Weights of a small mixture-of-experts language model, trained from scratch on English Wikipedia: 14 layers.
Below are experts of layer 11 (counted from 0) of a mixture-of-experts language model. Rows are named router (the router's row for the expert), gate (a neuron's input weights, with its number), up (a neuron's input weights, with its number), down (a neuron's output weights, with its number) and show model dimensions 0-255. Each number is 128 + 32 x the weight over its row's rms, rounded and kept within 0 to 255. Numbers have three digits each.
Before each expert's rows: "comes before" lists some tokens at least twice as common just after its tokens as in all text; "gets" lists some tokens that make up at least twice as much of what it gets as of all text. This comes from a sample of Wikipedia text that the model never trained on. Tokens count by the router's weight.

# expert 10
comes before: "ed", "ing", "s", " of", "e", "y"
gets: "or", "er", "ver", "ill", "ell", "ck"
router:130106143121152105100099160096139128164174127136073161189180173094074150124147107119125151114155137172112175110153144125116130151131170139128213179086146164099150149145156110144113107076097105191163194139131155134127208132086146157067091074182149130117146077175112160110081096108164090172127128095106151105156124094111225093110118060069135135140118086169169097095093075132104124118131082153131000076144100116098097149149082096127170090128083148115110104148108133121125102096119107137115155150190087088135172153128168154134101116094110133133163138174080096114202122192162120141171110114127113128101143147094125160120156139127154154117162104112165088178168082166139117119100168149166093132095143145145126135077102133149169063162104096150132102123120158150156122148156112
gate0:161153129150117106117156169122114145144144151104151198141203146086175154096090099173135084080124128119129148096078109167147100105140078093130128164119179109089127101158110130159106101131098151146183156159087180106114157117126212116143055160171115134129161111138132159147119069138157157129153080091169090126130117124129134079126116089119141143105112137137110052100091144183123088118122115130146076070122159172153170094095160173169119137041121159150029222105136095088113109143067171143091140142157112122112207132151158085093101141103093182128198121071117191064122114142124097089136137114116090163164159156129114177146096126099179122083108095131142101181113145157115133138080066121142123109102141123093126150086119115102200107139133166170139116150114107099164134102130158
up0:101141106116122145122146168116136119130128104162187086082147153162122162163177203101078134183164131118128100105179178167094181123137152126081155114105126114144153162130109089081139150160123076105159137153128117080136079143140089128132130125140145141132151136076132089141135109151083057094110109142132123115118130127125153166100179140128184131172108175127141188057149130116119150136155137106068136104172100083151123129113127095109151092121110108152153092107088107201100139162129127147116146074151141101097153141039077204134128181237109089162144165096161080158116133170161136143127115040103108138129080151142115134118085156076110091133128093166075106162132158180090109122099167138119105146136144100140087124194174092160096178143194105144106187069060097141077122084137094
down0:100134108120181157108097116095122105140050150085093075140098149084142183188156095127102195111141181179181115082087131080122148116072105190140205147152151150127130153133160150140112180106104140225149148074122147121159138072156163158100132128153170125124171155161135091106079118146129138093172154125070104160140153114114088118140142103121112158164109175120062143194148078101102116124155085053114112144129140106186147144088104152129171136120171143121050140127094173099159200071155085138134131103157121143172092178115137119095086125143160053140173151145099160157181113137168130097117162065132119118082141115136111168136137154106141132115098166119129115122117110140114108100090164166131113082092093082121117169123146147118144070169144054120177126131164091116118119152175175
gate1:120101043116118109142097097132129155128129147121107114110111175097078150130112138110155113083145105146158161162078175069181121110146177067159189159114155152153086099168031164125151097095086162086160156158128122133121194139158113116060168095131131171104146115104091169130103085135133138072133132126154084160152170143089149111166156072111109181149109200061118139079099119120140112089058136064075113105149120100140124124159115139107134127115123139100115082112200051189097079056146082092119116097127147149112101159146167138197167153110128119104119124134122120158194166200168131155152114105116102127127162175131163079131144143129121193153125152089178150116109103164169177065130113140184101109136102122112179162141092117129170141106110127166105109146089145135122114100150094
up1:072170119091151134171120083158072059140139076173110126157076113152133144108144080169141097148113080153114109122130076145141126136112111145100085079178150126112131105085131095148144108136135096145044053154123107158106064141138159108167142142126104192189143156185107154167137129141114116188113147125191125106052117121117116130129076141208118099107119118095230104185098199119147110118126099166187159108112136079160147103067192134149145104192076126152144171127113121132150112103170127136143140162131173109150103143140114102089107050154150139146106151095122149066165153128124161090085137111117133150154083100105092169172075130108084089117110095097084105169128093119128118122133142165123134111171170131105094118185094093147084062135133118089168161116157173148152114165148133
down1:061081173152171133180089139163076108029092159114095153219100140148154171128114133074137160142139182114165116151064143108124124123142160078114085187141091051144120102175130114083130159150134101122124140140125061155106097042173101127133124097163151146130143128130127114153175113088123121120124112180107105115116103193117064177095099087087114079061123095109173136125162122137095138119151099107089125119144193119135133133142160096129112125109093149110092149087166073142175104093132114135126130127162134120113114080128138145116131141062140162140195124086098147113121132139125187119095162099136130134135114118201158118163100104190122173163061197098116105177103142115084203148161148093124112116137129136134049171102094139124121123079172131098153127138181156109087163146153172

# expert 15
comes before: ",", " of", " and", ".", " in", " ("
gets: "s", "ic", "it", "ment", "ation", "x"
router:117102114131144142102143187122153096084180137155118134174124138152181100138190167120162088129139160113085162084104171091084128131128168132102134135112053117177167142140065066198157134151122170073137133112144131152146152154114103125136154134090142146139149108085068103106088106122124143096128100131119134091134053208132160112153082096112066140158153060147142084155095107127143061121105141173161154123127103124147121082170148089154149154071065101177150125104102150143123158140091171115121104123110166171173141131120119107095098072125096115153160171099164077106105129141116160141152070102121116155109187126131178114135061178113170135117147103043161137118152071102052131085102078148142084132104169074129121067142133074165065158132144126141137138229136128089126145120127135
gate0:091085108182195103161145150141097078094098145123119104163102076136106121144122080129133091083102169152079116143142093222105109214090134094102187126149120092143119104131110111180049168111142130100065040089120148066130115095108107144099168132115100099129121164106072114098065120138130182142202130118157129144088063166079150104190146102154083156109157116133157155137075131113105162099105135076119100126125129144182183126144180129145182079150089161200134102074158106136147169158179177089144200133149138123114144089160162110118108136165129080140123133142159079093087112183124164126149123177106125131135112137166130080118090173156117122139136090156110088132119156121126118182099126096160116132106116123153146088123143086110123110142076152160133073194099143086106137124134098
up0:098158121153116145193130123188110111110163132182130133092162142096122129117125103088139086116127167175171017063036160158119124145161113103194151120174080154160127080109159110120104092124111118139129146084137113165145156125173144091137103134150129152142096164127068158162133141122109171122127118101128157090081077100118142116095163144143080102078145068174148148175132132157093125138114146167109173136155155138138148091054130105147125197061109190109120133147156102137086163096129133107110110122148132097145151105148106158117125172080132072124207152073130141087135095135181160131133096078100126125177088138147139159118116108126175112162149079113178117118095113169056178117144139142137152034153107119121133126150148059080128118138117140195117166189136121117196128141062084
down0:136184124072134169126132151148101117222169154167084134114071108126128102121103150137087095135118125099087165092127138165125101115146055131148101085115128075177114071104113097121134174107181110174141099108160091185140108055156093132134121073104087123145110145107188085120165135155133099125072115110158184121139151135078139146124110131109115147093124194078140135145121129099147187150156172159056141073083149069149163178172160110167091125120126166032153123081117170186135150133162127100212117109129104116172119147086145112108086173082201160065156098143134135130181177149108142177134105139134111130136157120157091170147154139169099142096125101112160091125052160135186136102117093149124114111139080131118146146136128158135080143162169167075147168102109139138170105111100144
gate1:117109136171117131109106154118141108094109108139109143081165163141141142103086127114060114143120148134080102140130121205117102146185127132187125130150120102174168151068090091168141097243123174106140106105149110069074150127068160142160170150196122104125180125149077160139123177139048153179125151150157108065106117147087145182162083089120086140155158108087094094071183092185128087072168082114086140128163117096075082103109130155076157123142128136083112113125110135148165137107163138129124115141126131163138128160118167188095080135078124175136122117159139114138104086048098129129174140097100149130169172110159111132075146063171137120102110170097094124117107176115130165145163105082166181135144183119091093076122111100151123161114112107134144192100101116147125149166160097
up1:121094145108225085129108147109141104071143116149152069135082144150158150105125086073109105109147140101075097113120100123114145126131089099137100112158166139138129166140104139100153129121083125143136062124134131130091165101149145109121073099130132100139074132131102129113092124112159087111091114153116102098084128167144169150060115142127144181084119123114156170169158164145079198136135109084123136146139183167154189152112119137132175103134112132201122144205116208070114169118120165107146142161170202120120127122142038088155169167156098130116066109123119151171083136129120109116114109103090136055149141099133197088098140157092077137143196086081150105092073144064159114168152165081137120131121057084142093114159089163145083133152146210130063133129119097133171133159109136
down1:156110142137100098080086131094138111212167117069130123114107145124157109197122150118128080112168138137055168101127129091195089154149125104140094102113194151101100111105125170159141085125118167144093081125168149119051117138104118088078176148133030176098148106157164155130165137111192095096125166094140148195093096119156146166098124140128076176127186144132118102095145121135130094094183155122147210138119110186094082150135146143160161148083116119133196168088175054153145097150150089156124139100165119129088137142156151172113071116089138101130158112106161151157117096148131178194107155132143093078149148160188088128115149164075174130097077107119130161149158092104092117135129111116158142103126086172127092073131138108157111133158096151090105197118145141057126118132118132

# expert 28
comes before: "|", "-", "n", "d", "st", "ct"
gets: "\n", "re", "ri", " E", "vi", " re"
router:151117154108151162118097157097082163132080105083160171161106170113142155134088083148060150103138143105170132152084090175165123145157147158102147118152139120068087158100177117096137157078100043145176130120142098151092125110074124124131076124143158091177114176174145137154143159120161110113161161125114072128107101099137124179108133173152186097128116135120035065094129135112117193172123119128147161132076101157105174105154173129061117104108138145128116197094164132151162204134168130188133085138150161117127118105116122145087099126151164129073107120125122095131123084099156074122075143092164154103150069157136121141110087201149129100083199099121142113157138092104111175126163156112072162125147109138159127097201080119127087126080116115136097113089167091163103157076051107
gate0:084133153150086155147145089111131136145164146161097165108114139098115127147108115135122191173148090134131094134163150152113100126145118094141148085135075132107149167139108134120151091093169043148212120156081130093133113147122067155180174126171107105160073137150098147160127123092139111155119118119102087207123114130080109166172137080181117131169162123077151141126141139163064174162124126104092129097186140078144189116155161081120135127162156145153144100150154158146097134093157152144154155109176110138043158134095112103093122122152170064112121100197122168117093173097107101127107101164134093074131187140132143129125066116117163107100144135103171117097092114102120158127125083118151057174140212164156185151165142102153098124125119036116134183157194091165057175114092109
up0:131101174154137092138123163121089195166181119148114185113138145122148148125067166100123163123183083108126055163089149178109114061135107078120131175085085157171119106084171137128128135107161102180113108125100105059124147125096169179094062170105162096153120089126153166139059141121144142125114176152119165113188147076127167204160162171088074132160141083137082151095043159156161142148158103121124116154100147144136099085128155139136133122131141117099137138135130173137105166098119209099134097126119113144159112113126132182124110133098087092159112136132177153127147125153057170112135137095169089137143118180135130185173109107117084117158128191146124143109189086099126070126183156174123174172117152130135126117118124110123148082125149102129103198119047062063100100126105121
down0:088130156199137149116147066174117122089109148202116115144098163153135166134100122126164126174136102076115112135139138094121155111101101102147140133194119159145211097117106137150138108120132195096189125143137161101127133163194083114112117132132128185117139111100061140110166180137144049129161056140132055127166131108129151101128092088090135137134173131125090140146093121093070117121105144120108128120148108149123129093120102140070112195143120067133076151177103126135106079141153142108128173059159106139134162154155130170118174122139111070148092168076158145050119163139124211140109103173065117161087128166167125133137170174102090125117137138123122135124095159197111139094109111137097179141064137111106118103116172079170174091182185153118103129140207097100140087104162178
gate1:131099134155187113083113133156134163163135165122135142140162103132108185123136105156077148115191103149123147073122175090156090190110128141114140192140101135176097086151100158097111068078098090081057091142162146131112127163135091127092105165114076158125148117149157126080186133094129104125145120118181101130100073109088192123109151152108066081195149100168154083103154118091119165112102162124123137127088119102116128088144145152088160126088085169170097138087166106159211120116177176162108098128160140092110143078147112112111156083036138101156127128112154146150096076114102126136132143134135085142095146175143149114181066143121138088145152089138060156094087139163132088120154124156116088133108198145116129066172112164092091149086063125171086144141162109159095143195102078
up1:139149116100210070148104115120139108129107177141122149129097136096168116091135111142148104172133130145162104142129085066140033146095159109090088173084132070157102081193079148095138126135076049114123107089073144117138132134126179091098136206128125155132121119103116088170136153126157089122164097128146154125174103169146125124147148141093163107098107153215143128166089106096108128162183201126139201148159116123158150109155157149103179126118101182188152125130151083084133099146116142096119117138137091129196163119187162148122102118179150134166149066120108142105180115138091120108156140158059078071123109106142106171119104083162129200132100152094140141110149100136126124148187157121122129127089154140110101184188095135120177155164140082113086100139099144211069140161119131
down1:164101104137075101123093103131159158130116197093200141086140158150072112058120084099062056152114139152101153176142206147100126125121091112116168097115090193114067133126130057171122135064134121096152123103071172140135114103159117113162149166079134102080157114124105125168142081105127089120157131099114092135147123095119096169112131153115101192148177115107144164170135184187108107155119132088145144162090061104098141149143183079095162124153134170170132139110171091147206139110132075158101180117085181109086154130151143145109139100086110165130127157166079131187121101149137143165157183128113142140074151109136095147149099097103126154109156168090132110087115111157100154108137130117111095137168177139151144106127147126131092161141082064040134164117068156151098072151161145